Below are experts of layer 3 (counted from 0) of a mixture-of-experts language model. Rows are named router (the router's row for the expert), up (a neuron's input weights, with its number) and show model dimensions 0-63. Each number is 50 + 12 x the weight over its row's rms, rounded and kept within 0 to 99.
After each expert's rows: a language model's description of what the expert responds to. This comes from a sample of Wikipedia text that the model never trained on.

# expert 15
router:51 57 50 23 56 45 29 33 33 44 66 31 36 60 48 23 52 49 53 80 43 57 31 51 41 28 47 58 61 29 47 47 26 65 36 60 45 45 67 51 54 54 56 39 41 60 58 53 39 41 58 54 47 61 42 40 61 47 58 81 63 56 53 61
up0:50 52 47 38 56 55 32 59 29 39 70 45 48 77 73 39 48 38 52 67 38 60 27 32 56 42 56 64 34 50 44 53 66 75 38 35 60 56 78 53 36 52 40 59 62 48 63 57 36 45 63 76 52 54 33 44 48 41 67 70 47 65 58 41
up1:36 32 30 56 40 32 37 35 62 49 58 71 92 52 50 56 55 57 66 56 74 56 38 74 63 56 37 54 40 62 55 40 55 50 63 36 47 59 65 38 53 39 37 58 28 62 35 55 54 37 44 50 52 58 54 33 47 48 39 37 57 71 83 39
up2:56 68 63 35 52 47 73 65 47 42 33 43 53 63 45 48 47 34 71 33 46 55 57 37 52 66 37 60 69 59 66 35 39 41 54 60 36 49 56 40 31 50 36 32 60 50 46 43 53 50 41 38 69 41 36 60 45 55 58 39 26 50 25 64
up3:57 72 48 41 67 41 56 68 49 55 57 46 55 56 59 63 28 44 61 45 47 51 55 65 46 51 43 60 45 72 39 47 59 57 58 43 46 42 46 53 63 78 35 43 76 61 47 58 61 24 57 44 53 58 49 53 26 50 44 37 65 50 50 47
up4:69 46 59 39 27 69 56 46 58 54 58 43 51 61 45 44 42 41 51 55 50 46 55 23 62 61 54 46 34 68 47 32 57 38 51 47 32 41 47 56 44 51 36 49 43 46 69 45 62 35 74 57 64 49 42 52 40 51 36 50 59 46 37 57
up5:50 62 53 49 58 69 37 57 58 56 43 45 55 34 50 45 52 41 79 47 78 43 55 43 54 55 55 35 65 30 45 41 55 45 40 45 37 47 21 58 45 66 60 37 47 55 58 27 58 36 61 45 14 50 43 40 56 63 54 28 69 56 30 65
up6:51 57 25 55 31 55 56 63 67 31 55 35 61 49 57 64 20 22 52 46 83 68 55 56 55 42 54 53 40 56 47 59 56 49 57 40 59 63 35 53 52 47 41 60 65 58 60 47 70 61 45 52 46 54 49 56 51 51 37 46 66 64 44 68
up7:41 52 31 49 53 60 69 61 56 73 44 28 39 49 50 49 32 52 54 41 53 64 45 15 55 49 53 58 56 63 51 37 56 40 42 14 64 57 51 46 45 54 44 57 39 46 46 54 69 41 58 53 34 56 39 76 47 52 55 49 71 61 43 70
up8:45 54 58 31 50 64 46 39 34 29 52 50 50 43 22 61 42 55 61 59 46 41 62 90 39 70 56 50 43 34 52 29 50 24 45 40 30 43 49 56 49 76 51 49 66 61 36 48 30 55 73 46 38 62 57 54 56 55 66 36 39 49 54 22
up9:57 44 49 39 37 61 57 27 61 49 40 42 49 40 52 39 55 39 54 54 42 46 43 43 55 50 43 48 54 46 72 54 46 68 52 46 50 43 50 44 28 42 35 50 60 63 53 49 47 68 33 51 75 42 42 37 51 48 61 46 35 60 38 52
up10:48 34 53 36 55 50 51 51 53 52 52 56 56 50 48 44 48 35 23 50 43 49 49 52 26 51 55 36 43 63 48 53 39 54 50 44 31 49 56 51 48 50 35 52 64 60 49 46 38 57 39 45 69 57 51 34 57 35 56 49 24 53 37 34
up11:45 54 41 47 73 53 44 71 62 59 60 44 34 48 40 44 56 48 40 48 47 54 54 26 41 41 57 41 33 48 49 82 54 59 48 38 51 30 45 52 51 52 39 64 62 43 63 47 49 17 53 46 60 60 49 37 71 35 42 57 54 44 34 42
up12:39 38 51 74 64 49 51 66 38 52 50 44 71 65 43 51 28 49 48 52 51 60 44 54 46 62 50 60 42 41 48 60 47 44 51 35 35 71 40 22 44 39 62 56 52 42 34 39 65 56 58 43 42 65 48 62 53 51 52 35 56 76 54 38
up13:57 54 41 39 78 42 61 65 42 40 63 59 30 56 44 66 51 43 51 51 38 56 37 51 32 44 35 38 37 47 35 43 48 47 70 52 52 48 44 51 40 54 46 36 58 70 47 41 41 37 81 52 63 70 50 67 41 26 31 61 57 38 42 30
up14:69 38 60 57 55 17 43 62 25 46 62 42 58 62 54 48 45 62 29 43 37 44 44 21 69 31 50 38 55 78 32 52 53 61 68 53 54 74 60 49 66 36 40 70 37 43 45 30 59 56 55 61 51 42 69 51 50 64 42 70 60 37 48 66
up15:58 57 47 64 46 53 52 52 51 33 39 57 52 65 39 36 66 50 62 44 53 58 61 69 56 44 53 54 61 48 54 58 47 37 36 52 51 52 62 44 51 70 62 32 63 29 38 48 45 58 40 48 61 41 52 35 46 55 52 44 43 51 68 62
up16:55 48 40 54 50 44 57 64 62 44 70 54 87 52 48 56 31 42 80 37 52 73 38 42 57 39 43 49 50 63 56 25 41 51 55 68 50 86 51 41 34 46 50 43 32 38 46 37 61 58 59 48 53 37 44 54 32 47 45 57 35 66 52 65
up17:43 31 29 66 46 51 49 46 45 50 53 65 69 47 42 47 56 58 42 50 63 39 36 59 47 46 48 50 42 41 76 59 41 46 62 54 57 74 48 44 49 45 55 58 19 36 40 72 55 45 69 49 66 60 46 53 44 34 40 64 64 63 75 51
up18:58 49 47 40 37 64 51 63 47 47 53 67 89 76 39 38 56 44 54 65 54 40 45 77 43 63 55 66 40 52 60 53 50 44 48 47 48 38 52 66 30 59 48 27 68 49 43 42 44 58 31 44 86 61 28 49 56 62 48 41 43 46 58 50
up19:55 39 58 69 26 32 50 58 51 49 46 66 84 48 51 59 59 59 70 49 45 48 61 60 33 82 52 61 66 64 54 33 53 41 43 56 43 45 47 53 59 45 34 65 38 54 46 55 40 58 64 52 49 43 53 45 47 51 49 60 46 58 55 32
It responds to: Words right after was/were/is in narrative prose, such as being, having, notably, moved, plus function words like the, he, and line breaks.

# expert 14
router:66 66 54 31 50 45 32 53 42 30 54 24 47 64 63 27 53 48 62 58 51 58 45 44 65 48 50 60 57 47 38 48 25 65 27 64 46 49 54 53 33 60 56 42 44 51 45 44 36 46 55 33 46 45 41 27 40 66 40 74 44 51 53 59
up0:60 58 26 71 49 30 40 46 48 53 44 52 36 60 46 43 47 53 32 53 51 65 35 54 64 44 60 56 50 61 68 44 57 38 59 26 46 54 51 70 28 53 59 62 58 43 34 47 44 42 42 49 52 40 49 29 45 34 60 72 45 52 45 53
up1:43 57 46 52 40 41 44 32 60 61 34 48 58 72 54 50 62 59 68 50 60 30 61 56 43 48 68 58 48 43 58 46 67 62 57 55 41 58 49 58 33 53 44 57 52 62 65 58 51 37 37 44 54 56 63 44 70 53 42 51 68 52 62 43
up2:33 56 49 53 37 53 54 49 47 57 51 48 33 41 53 65 68 40 55 64 58 28 65 43 70 57 74 67 62 52 36 62 56 55 65 49 37 55 48 42 55 68 52 49 33 54 43 69 70 39 50 61 38 55 18 46 50 43 45 42 78 43 56 52
up3:33 40 59 58 41 48 54 57 40 69 40 48 57 51 61 46 28 59 57 61 58 38 55 40 66 16 57 58 53 57 59 51 40 45 48 41 07 46 51 37 28 49 41 75 27 43 43 44 42 31 34 43 48 46 71 58 67 64 28 62 61 54 70 55
up4:30 64 33 54 61 60 41 30 42 52 73 56 59 48 47 50 60 41 43 62 51 47 50 54 59 26 61 56 48 46 60 57 40 43 61 48 61 58 55 51 69 49 61 34 48 39 54 75 51 46 59 59 35 68 73 58 33 34 62 58 73 58 60 61
up5:40 56 36 68 49 68 48 58 54 43 54 48 47 34 42 66 54 46 36 65 49 55 46 48 52 43 48 58 44 35 64 63 44 48 51 53 52 35 66 46 56 56 72 52 22 53 50 49 56 27 43 55 38 66 43 59 53 58 47 45 62 52 48 47
up6:67 62 54 55 26 48 47 34 43 34 42 36 46 79 59 49 47 60 59 57 55 58 53 47 60 11 54 54 55 78 57 44 33 45 50 50 35 55 43 40 43 27 58 47 50 55 54 46 24 31 27 46 39 75 35 55 53 55 38 55 29 43 54 75
up7:38 47 52 38 29 59 32 48 59 42 52 53 69 48 60 49 50 50 42 48 47 45 43 47 59 46 58 21 35 35 48 62 44 50 29 29 32 44 28 71 24 49 65 44 51 58 50 55 41 66 64 42 69 52 57 44 49 33 61 50 61 51 52 54
up8:79 61 65 47 61 34 39 43 41 36 39 54 58 76 46 37 40 55 65 49 43 74 40 55 55 47 50 53 63 58 40 59 51 50 61 57 36 56 30 49 26 55 47 44 67 50 64 32 42 49 42 43 75 62 46 42 54 52 51 48 27 48 46 56
up9:48 57 55 73 47 49 58 55 56 59 50 54 42 39 49 57 42 46 48 60 57 33 34 40 37 48 73 62 39 33 66 55 54 51 29 50 20 38 36 62 70 34 43 48 17 59 50 45 49 52 48 49 57 56 38 52 67 49 69 51 49 39 73 37
up10:33 47 42 41 48 48 49 59 43 60 45 46 37 49 49 54 54 49 62 40 33 41 59 48 52 34 43 50 55 50 56 61 54 42 46 45 56 52 58 59 31 36 70 52 47 51 50 40 71 45 45 45 72 37 46 46 42 48 56 70 43 72 63 63
up11:47 47 65 35 46 52 46 53 63 53 48 37 22 56 53 42 50 49 48 49 58 54 41 58 60 11 59 51 55 44 46 55 35 64 45 43 43 65 52 63 54 61 54 55 53 44 63 52 49 32 58 51 45 58 47 99 61 32 58 50 28 60 69 60
up12:68 60 55 28 28 58 59 45 44 30 49 54 75 73 49 55 42 56 74 55 48 60 50 57 57 51 60 59 53 44 33 31 34 53 42 66 35 55 25 56 34 46 69 34 61 39 47 54 59 63 45 55 52 72 58 59 56 47 48 57 56 62 46 65
up13:39 46 61 34 41 59 50 53 47 45 59 51 60 40 73 50 50 40 45 51 51 36 64 43 39 19 63 58 43 42 54 33 47 51 10 72 43 54 39 66 68 32 14 43 70 65 50 31 41 48 50 45 35 61 52 49 82 49 77 46 43 41 67 61
up14:48 60 57 53 46 56 52 60 50 56 66 42 49 63 61 34 49 46 59 41 60 55 25 59 53 18 57 53 53 40 56 41 36 48 37 60 64 51 55 47 30 48 57 40 51 43 51 54 50 40 47 53 51 66 62 62 45 52 69 49 60 60 39 49
up15:42 55 55 42 49 34 43 52 53 43 34 36 46 33 44 48 48 48 50 47 50 57 53 42 58 34 38 67 65 31 45 78 47 51 59 64 65 56 62 61 59 44 57 57 53 61 50 44 63 27 46 53 52 43 53 99 63 42 57 51 31 61 39 57
up16:54 41 66 39 45 60 51 55 52 64 41 41 20 37 58 59 51 53 58 49 45 45 50 36 47 57 68 59 49 20 52 61 53 50 43 48 34 40 56 85 55 67 53 61 43 58 37 30 62 33 51 45 57 55 31 55 57 39 64 47 22 63 65 33
up17:66 34 48 56 47 43 52 55 63 60 52 48 26 45 62 55 66 53 62 45 39 35 51 43 39 46 52 53 43 46 46 65 67 53 70 50 48 56 56 59 66 58 52 52 58 66 61 35 56 43 51 52 49 46 45 45 57 54 51 23 46 48 55 51
up18:46 52 54 55 62 44 54 42 55 47 55 35 34 36 50 41 28 31 48 68 53 40 39 51 48 33 40 34 43 58 43 52 51 59 59 41 35 54 52 41 36 34 35 62 60 57 43 42 59 57 53 33 64 51 76 67 49 34 39 53 60 27 65 69
up19:82 53 42 54 72 52 59 42 57 40 46 41 60 49 80 51 39 55 41 56 30 46 50 56 43 38 35 38 42 61 57 44 51 52 62 49 35 52 54 46 49 49 39 58 69 65 58 35 44 60 52 55 34 36 66 60 43 44 29 49 43 27 44 59
It responds to: Commas and and separating items in lists of names, languages or numbers, such as en, de, fr, Questlove, and.

# expert 4
router:49 37 91 31 36 53 21 38 36 58 53 26 46 51 55 26 49 48 62 67 53 67 36 51 68 51 43 64 56 44 52 59 35 53 28 50 44 52 62 64 64 49 49 48 36 68 47 53 40 56 58 35 53 52 44 46 42 61 62 54 43 46 65 60
up0:53 51 49 70 59 64 53 41 41 48 55 38 51 64 68 51 65 43 32 46 32 46 51 56 39 75 39 51 64 58 58 54 42 56 61 36 71 36 43 62 57 35 63 49 52 65 50 76 63 37 52 52 50 63 38 56 56 37 42 59 23 58 50 44
up1:52 41 57 56 37 49 61 67 44 60 49 58 66 49 70 66 52 53 54 50 53 50 70 75 54 55 58 56 59 42 50 68 54 50 55 63 49 42 43 54 49 38 54 72 36 84 28 37 53 59 35 39 59 33 61 50 77 50 44 40 59 60 47 49
up2:51 55 55 54 69 47 50 43 35 39 39 49 51 53 40 45 61 51 34 50 64 44 57 42 53 42 51 52 56 59 52 43 58 53 50 58 25 49 46 41 32 58 33 49 50 38 29 43 49 56 63 47 32 43 55 44 65 41 65 54 37 47 62 44
up3:39 44 43 42 24 55 54 48 43 48 30 37 47 47 53 56 58 47 44 66 56 45 56 60 63 79 59 44 61 32 74 49 53 48 41 22 66 30 40 69 73 35 49 59 53 68 68 66 49 60 43 50 49 86 64 46 48 52 38 48 40 54 50 17
up4:51 46 58 45 56 59 54 37 48 43 73 30 37 49 60 43 53 57 48 45 53 59 50 42 58 82 57 34 47 69 50 41 57 50 63 59 57 48 44 60 42 40 69 46 45 66 50 59 59 37 54 47 45 62 64 64 49 15 24 42 42 56 60 45
up5:43 30 55 49 38 41 48 68 55 76 53 48 61 42 40 58 42 57 50 82 54 52 56 52 59 54 40 40 36 88 66 62 62 25 47 50 61 53 53 63 47 34 46 47 34 69 54 50 49 56 67 51 65 52 50 63 22 37 21 38 56 80 94 44
up6:37 54 60 35 65 54 57 29 39 26 21 56 37 39 29 36 46 60 56 64 63 46 46 40 39 53 52 61 46 35 64 48 52 35 52 55 60 66 42 63 38 64 62 55 56 53 15 51 40 50 22 45 52 64 64 26 41 70 73 34 55 52 49 64
up7:52 48 43 55 30 36 61 63 52 67 59 59 60 64 34 40 44 35 60 52 52 46 64 39 77 37 52 54 55 51 77 63 36 48 42 46 51 36 59 52 68 44 41 45 64 42 57 55 41 60 53 54 57 58 59 43 68 69 31 52 44 46 56 31
up8:93 46 48 60 56 46 47 56 48 57 37 37 57 56 42 60 52 22 32 55 75 67 64 23 67 62 62 37 66 58 74 52 44 46 32 37 46 32 51 54 71 22 33 40 39 40 67 73 48 55 62 40 55 51 48 47 59 55 34 35 46 48 40 43
up9:53 48 39 45 18 32 51 54 44 59 50 51 41 45 31 65 57 49 68 53 42 61 51 44 49 45 57 47 37 56 47 45 65 44 42 41 36 42 79 47 73 40 54 38 63 34 69 45 42 38 66 51 47 73 59 45 66 44 46 50 78 56 54 58
up10:53 47 60 32 57 39 54 72 41 56 50 53 52 68 49 50 39 47 56 69 54 57 70 48 43 46 39 47 53 59 55 46 67 46 44 40 48 51 73 55 44 43 64 45 48 56 33 40 49 57 45 53 44 34 45 67 45 23 42 24 55 59 60 61
up11:65 37 63 48 48 50 50 69 40 45 40 46 47 42 38 61 40 61 42 55 54 34 50 60 57 54 24 36 59 58 60 54 56 63 41 43 19 53 46 51 47 50 58 72 22 61 55 56 60 62 54 37 46 49 49 65 50 34 60 69 15 76 66 50
up12:52 40 54 34 50 42 47 43 69 50 49 44 39 58 68 74 41 55 61 59 42 48 52 64 46 52 49 54 27 46 56 63 46 33 51 39 67 48 42 51 49 49 50 59 44 72 67 51 42 42 26 53 42 40 47 50 34 50 45 47 57 41 39 56
up13:34 40 59 28 33 38 58 48 39 42 62 59 49 51 59 56 38 66 51 49 30 55 51 37 45 73 54 33 48 43 50 60 52 53 58 56 56 66 67 56 39 50 54 55 48 41 36 32 54 37 38 56 71 47 80 54 38 43 68 49 42 52 71 59
up14:60 36 54 57 56 35 49 55 50 58 30 55 50 35 33 56 30 61 41 66 52 34 54 50 81 52 39 49 65 68 58 59 44 53 47 64 49 56 60 59 59 55 39 35 52 38 48 44 51 73 59 58 61 61 72 48 57 58 32 41 55 32 79 63
up15:24 64 46 48 31 38 57 80 53 36 56 50 51 50 54 39 38 57 61 54 49 48 52 57 53 63 64 55 48 61 58 36 42 41 39 63 46 66 63 59 57 32 52 51 31 82 36 58 44 42 64 52 52 58 46 55 56 39 44 56 18 62 51 18
up16:50 59 37 50 43 28 54 82 49 51 48 37 50 70 73 44 37 42 36 49 38 45 63 57 41 47 47 46 48 44 58 57 38 47 55 33 54 60 62 48 76 25 44 49 46 74 40 56 47 40 54 47 48 49 30 62 60 50 51 41 45 41 47 26
up17:39 45 39 69 39 37 56 63 48 65 46 45 47 31 48 48 49 54 38 35 49 44 61 88 47 48 50 44 84 67 52 51 65 67 40 56 53 55 60 45 72 51 74 31 29 48 34 54 46 52 60 61 47 54 67 77 70 25 48 52 38 65 69 56
up18:43 51 71 44 40 58 44 73 36 54 50 34 49 63 58 53 39 42 61 77 38 40 50 56 38 57 29 67 39 53 66 64 47 42 49 30 69 49 69 49 66 32 63 34 79 70 41 70 54 37 38 62 56 44 45 74 30 38 58 44 46 46 54 52
up19:62 55 34 72 46 48 45 26 48 61 53 49 34 43 23 51 71 36 38 32 81 41 44 37 65 42 40 50 77 55 51 47 51 51 33 47 47 39 49 38 79 56 40 30 35 14 80 47 43 74 65 34 55 54 55 44 58 48 66 51 44 38 58 40
It responds to: Determiners, possessives and conjunctions after a comma or period in biographical narrative, such as the, his, their, and, by.

# expert 7
router:68 49 50 26 58 36 30 34 40 40 65 35 32 59 46 22 54 52 56 58 48 60 35 42 42 45 52 63 59 33 42 49 29 54 31 61 46 31 61 44 56 69 44 59 51 69 48 58 23 41 53 33 45 33 55 33 41 61 67 68 52 50 36 61
up0:55 56 51 43 49 16 46 22 46 65 62 51 52 25 57 36 30 81 56 60 43 41 31 59 55 52 65 28 46 57 47 45 27 51 56 32 62 70 52 60 47 52 49 43 51 44 59 41 67 52 77 53 32 58 45 55 48 56 56 49 53 48 55 45
up1:20 57 61 50 59 62 49 55 55 57 65 47 51 51 51 49 37 51 41 46 47 52 43 30 25 43 46 50 43 18 49 54 30 56 46 70 30 69 49 82 64 26 38 38 53 70 47 53 58 42 47 58 49 70 58 53 54 31 55 30 32 31 78 55
up2:47 52 44 42 52 72 61 64 53 31 27 70 53 59 59 41 52 46 50 53 58 36 40 51 67 42 51 14 80 62 54 33 42 61 45 41 16 52 50 37 17 39 38 71 53 48 62 44 41 56 52 59 42 40 38 52 62 43 59 61 37 56 45 64
up3:48 57 55 45 27 56 45 56 48 53 39 55 58 53 58 55 51 45 58 47 47 49 39 53 54 60 83 47 85 83 68 57 61 61 37 35 53 53 55 28 34 63 55 60 42 81 50 48 60 55 63 45 33 39 59 60 56 58 67 54 62 57 22 43
up4:85 50 49 42 69 46 45 37 58 45 61 67 52 65 66 47 42 38 63 65 60 28 76 67 37 45 32 25 30 55 56 44 56 29 60 36 92 78 79 36 38 53 41 35 47 34 40 55 55 33 72 51 40 57 38 38 60 56 45 46 62 50 68 62
up5:83 49 42 57 53 33 55 51 49 56 44 50 52 50 50 54 43 78 35 44 53 53 66 47 61 66 51 30 47 84 60 54 54 39 48 60 87 72 62 39 60 62 46 51 46 56 63 39 40 57 49 67 41 61 46 53 45 64 41 36 45 66 50 45
up6:65 41 39 47 59 58 51 44 70 87 48 70 67 40 65 45 49 75 60 37 58 47 60 27 57 75 48 42 51 44 63 17 45 52 68 34 15 52 41 48 33 45 30 54 49 49 69 44 33 48 49 54 49 56 48 58 40 48 43 44 41 46 30 35
up7:55 54 36 46 57 34 55 48 53 52 51 51 28 39 39 56 55 65 67 44 68 63 53 58 44 53 73 50 36 50 43 56 73 52 58 66 69 64 67 55 76 32 54 44 64 35 60 59 43 44 48 65 51 61 60 43 55 55 45 43 64 40 59 58
up8:35 51 51 64 64 49 47 48 55 66 67 39 68 51 45 58 48 62 51 56 52 46 27 53 49 48 77 84 45 36 38 48 53 49 52 47 27 51 37 46 42 47 39 47 57 62 53 34 48 51 36 49 38 53 41 52 32 46 71 42 42 57 42 20
up9:59 52 62 45 65 50 31 50 37 26 74 28 63 61 39 48 34 66 49 51 40 51 57 39 47 53 55 48 30 47 49 52 51 42 47 51 68 39 46 47 51 62 44 60 66 59 65 35 37 45 65 67 34 41 53 48 36 37 58 67 52 64 63 49
up10:67 63 60 52 71 56 48 46 60 34 60 53 37 64 43 63 48 50 50 52 41 52 69 62 68 30 66 67 37 68 40 59 44 50 52 23 70 67 63 48 31 55 45 48 50 46 35 47 43 51 78 50 47 60 34 59 80 57 52 55 46 53 75 72
up11:53 49 44 48 34 74 43 57 55 43 22 67 49 61 54 58 66 61 46 51 60 64 69 30 51 50 53 30 55 44 78 48 50 45 58 74 48 74 54 42 62 55 40 57 38 52 68 54 62 42 45 57 31 55 59 41 55 40 52 41 47 16 63 50
up12:60 58 53 62 41 51 63 77 52 63 34 49 53 49 31 39 34 82 24 37 56 45 53 56 34 77 67 40 66 40 56 66 65 51 54 77 35 72 65 48 67 67 32 36 44 63 47 38 51 28 51 29 50 59 62 58 41 61 33 46 36 54 46 72
up13:20 51 35 60 50 41 49 42 38 38 51 56 55 67 65 64 61 71 67 64 41 60 35 57 43 29 62 57 59 27 45 57 53 60 55 67 31 47 51 58 33 38 29 60 59 61 48 53 70 55 45 64 42 28 54 58 50 45 64 46 51 46 56 46
up14:38 45 69 47 50 52 54 35 52 46 56 64 67 52 47 35 61 40 51 46 41 46 56 50 58 33 60 53 37 44 52 37 66 64 66 61 50 44 18 15 39 62 53 54 45 52 49 55 46 57 39 39 33 47 49 59 59 56 55 49 37 27 49 63
up15:20 50 39 56 36 46 50 38 54 34 65 59 32 49 39 58 54 39 52 52 51 57 40 53 70 45 88 89 48 74 49 43 39 64 44 49 49 37 51 49 42 57 41 55 38 52 49 60 48 49 70 50 36 65 41 67 68 51 65 52 58 57 56 32
up16:68 59 70 46 58 42 57 62 64 36 42 48 29 64 41 37 21 45 53 56 61 55 51 38 53 47 62 72 68 49 41 42 54 52 63 62 17 43 70 61 51 52 38 40 46 67 37 47 41 34 38 46 74 92 52 55 80 47 50 59 31 48 36 47
up17:52 60 60 45 61 37 53 46 62 20 55 43 46 65 50 45 28 16 47 54 59 38 49 58 70 48 55 53 57 58 56 54 47 62 45 28 10 54 43 53 23 30 29 47 18 55 67 52 34 54 66 62 49 51 48 57 48 34 58 62 51 55 30 38
up18:32 68 44 40 60 76 50 46 42 16 51 64 55 84 61 55 35 41 53 54 50 33 61 70 65 27 81 56 74 62 50 51 43 52 37 58 50 50 63 48 37 39 37 57 51 49 57 47 58 58 87 50 46 75 50 69 56 49 78 56 63 39 49 57
up19:39 46 48 65 44 43 45 45 66 27 41 59 45 55 38 54 47 47 54 51 44 21 37 55 43 32 56 49 27 62 35 62 55 54 58 52 49 53 60 68 38 34 52 54 45 53 31 50 63 42 43 57 54 39 53 38 54 19 39 61 54 39 42 49
It responds to: Final pieces of nouns and place names before a comma, period or line break, e.g. -ation, -ance, Germany, York, California.

# expert 8
router:47 38 68 38 50 47 23 57 43 55 56 40 38 62 64 33 49 49 67 78 62 50 30 59 57 49 61 38 38 52 53 61 21 53 44 50 55 38 59 35 46 48 59 59 46 52 66 50 30 27 46 35 30 55 45 63 27 47 74 65 51 70 56 69
up0:51 50 57 44 36 58 46 43 46 50 32 37 63 60 55 36 42 64 58 63 48 54 31 54 56 57 39 42 60 35 60 62 66 58 45 46 47 45 73 35 54 44 49 42 47 59 50 57 58 48 62 45 58 49 43 44 59 30 49 49 42 50 46 68
up1:68 35 29 56 35 53 42 48 55 33 30 34 56 66 63 57 43 45 73 61 47 62 45 39 56 54 66 43 41 42 63 29 57 48 49 50 64 32 56 36 47 41 47 42 61 38 52 66 52 52 47 40 26 60 50 43 51 54 19 53 35 37 43 63
up2:54 44 37 26 41 39 35 33 59 49 58 49 56 54 59 52 47 55 39 46 33 42 56 51 59 70 52 59 48 43 54 52 51 50 36 41 61 61 52 50 55 30 48 37 34 41 22 47 37 47 37 59 65 43 57 45 51 50 19 58 50 56 41 41
up3:44 37 62 55 54 63 47 54 63 59 52 61 53 55 78 56 47 61 60 24 57 59 36 41 44 60 49 61 37 54 58 46 49 62 37 67 54 64 57 24 42 34 56 41 60 61 57 53 64 56 58 41 36 31 52 45 46 46 46 47 32 48 58 62
up4:61 55 62 71 60 33 45 26 35 51 39 41 33 33 53 56 60 54 35 36 43 56 51 70 52 56 62 50 62 48 39 62 78 61 57 37 39 69 67 60 44 84 44 44 48 44 68 52 54 52 61 67 56 53 62 41 29 69 48 51 62 29 43 36
up5:66 49 50 56 61 45 39 48 34 33 48 49 54 56 47 57 38 62 56 51 47 49 62 52 50 39 49 63 53 47 71 48 53 40 64 57 46 65 39 45 22 39 60 72 46 62 54 32 42 58 59 40 44 51 66 64 51 44 44 46 44 53 46 26
up6:46 47 25 46 41 23 43 64 65 44 54 54 60 62 48 44 53 64 51 63 62 43 65 47 51 50 33 49 46 39 46 51 54 48 52 61 51 65 51 33 39 41 54 43 20 38 25 53 17 25 53 54 43 34 69 40 55 60 32 86 59 78 55 16
up7:38 41 50 53 51 35 42 58 55 55 43 50 57 29 47 47 55 52 25 59 37 49 48 44 51 48 71 47 64 58 43 52 54 41 45 38 37 52 60 52 65 50 37 61 29 66 52 62 33 75 65 58 48 62 64 55 60 58 27 48 40 47 48 65
up8:26 37 39 74 62 27 60 45 52 60 60 69 41 53 24 49 39 37 34 48 46 65 61 43 35 64 40 58 63 56 67 51 58 38 46 80 59 50 41 52 62 53 49 30 51 44 62 48 64 39 46 46 28 66 67 57 33 57 63 58 54 61 44 62
up9:59 61 51 62 56 75 26 51 42 30 60 42 58 43 52 55 51 50 45 53 56 73 46 53 27 44 61 52 64 54 63 73 42 28 42 51 60 44 62 48 33 49 51 44 54 46 54 65 39 60 82 74 60 68 52 39 63 39 57 29 42 30 52 48
up10:49 32 38 45 60 39 42 25 47 53 63 56 60 53 39 61 42 55 27 53 45 42 50 73 47 65 44 67 57 62 65 44 50 36 46 53 41 59 36 66 71 53 53 46 19 60 29 41 38 50 50 61 56 55 50 54 57 70 37 46 57 49 46 30
up11:40 49 28 49 52 52 61 28 43 49 43 61 69 56 28 43 41 41 40 66 56 51 65 38 66 32 51 51 58 45 62 40 51 54 50 53 59 63 52 61 81 53 51 38 47 43 58 61 56 38 53 50 55 54 54 37 61 43 30 59 74 48 36 39
up12:59 71 47 59 59 51 27 36 36 62 60 54 55 42 47 34 36 37 37 45 54 48 49 44 27 54 42 61 55 66 65 55 39 34 36 54 37 52 43 39 42 46 59 40 35 51 36 55 57 46 54 68 58 64 44 45 47 46 24 45 77 52 44 36
up13:39 61 47 55 50 58 73 38 43 59 49 49 57 54 49 36 46 40 48 73 48 69 50 60 49 46 46 55 55 74 50 67 48 44 34 60 61 67 40 84 72 56 50 26 22 53 41 64 66 41 51 60 67 44 53 48 59 52 56 66 61 58 53 36
up14:36 72 61 42 58 53 57 49 49 55 42 46 55 49 53 48 33 37 46 54 52 48 67 43 51 35 53 47 74 50 42 89 68 45 52 59 31 62 38 50 49 45 51 49 72 62 68 31 52 39 54 47 64 60 52 45 60 53 61 49 27 44 33 33
up15:47 47 63 46 57 59 59 41 55 72 54 50 37 55 51 34 52 45 45 37 17 42 66 41 38 66 63 33 58 54 35 77 51 52 25 58 30 37 46 59 70 41 50 42 35 52 69 44 44 42 41 38 20 69 69 47 55 61 44 62 72 35 44 39
up16:43 34 36 59 49 53 40 58 70 49 63 56 38 41 38 51 61 56 47 44 47 48 73 61 40 68 60 47 49 57 52 55 47 27 57 55 35 54 48 47 46 34 51 53 59 56 52 47 60 39 31 35 49 46 53 61 37 33 79 55 33 72 49 59
up17:51 46 59 28 48 36 68 57 38 31 40 21 61 56 47 52 42 51 49 38 59 42 44 51 66 25 48 61 54 29 37 30 50 45 50 42 56 52 53 37 68 77 45 67 57 22 58 34 45 71 49 50 13 41 44 50 61 55 46 46 65 41 51 37
up18:65 42 40 50 48 49 70 70 46 39 49 60 45 55 75 60 48 61 54 73 39 44 59 30 70 45 50 29 60 45 47 70 62 46 61 48 34 33 42 48 72 63 42 57 54 69 26 47 53 55 65 47 41 47 51 42 71 60 57 65 48 54 69 20
up19:45 32 33 56 69 46 38 40 71 63 66 76 47 43 71 65 58 61 43 34 71 41 54 40 43 55 49 58 53 34 65 43 62 51 23 67 41 48 56 45 30 43 44 21 39 42 42 57 53 52 39 59 34 53 28 50 54 44 80 48 46 49 45 27
It responds to: Adverbs and adjectives of time, order or degree after prepositions, such as first, later, most, previously, rather, also, future, then.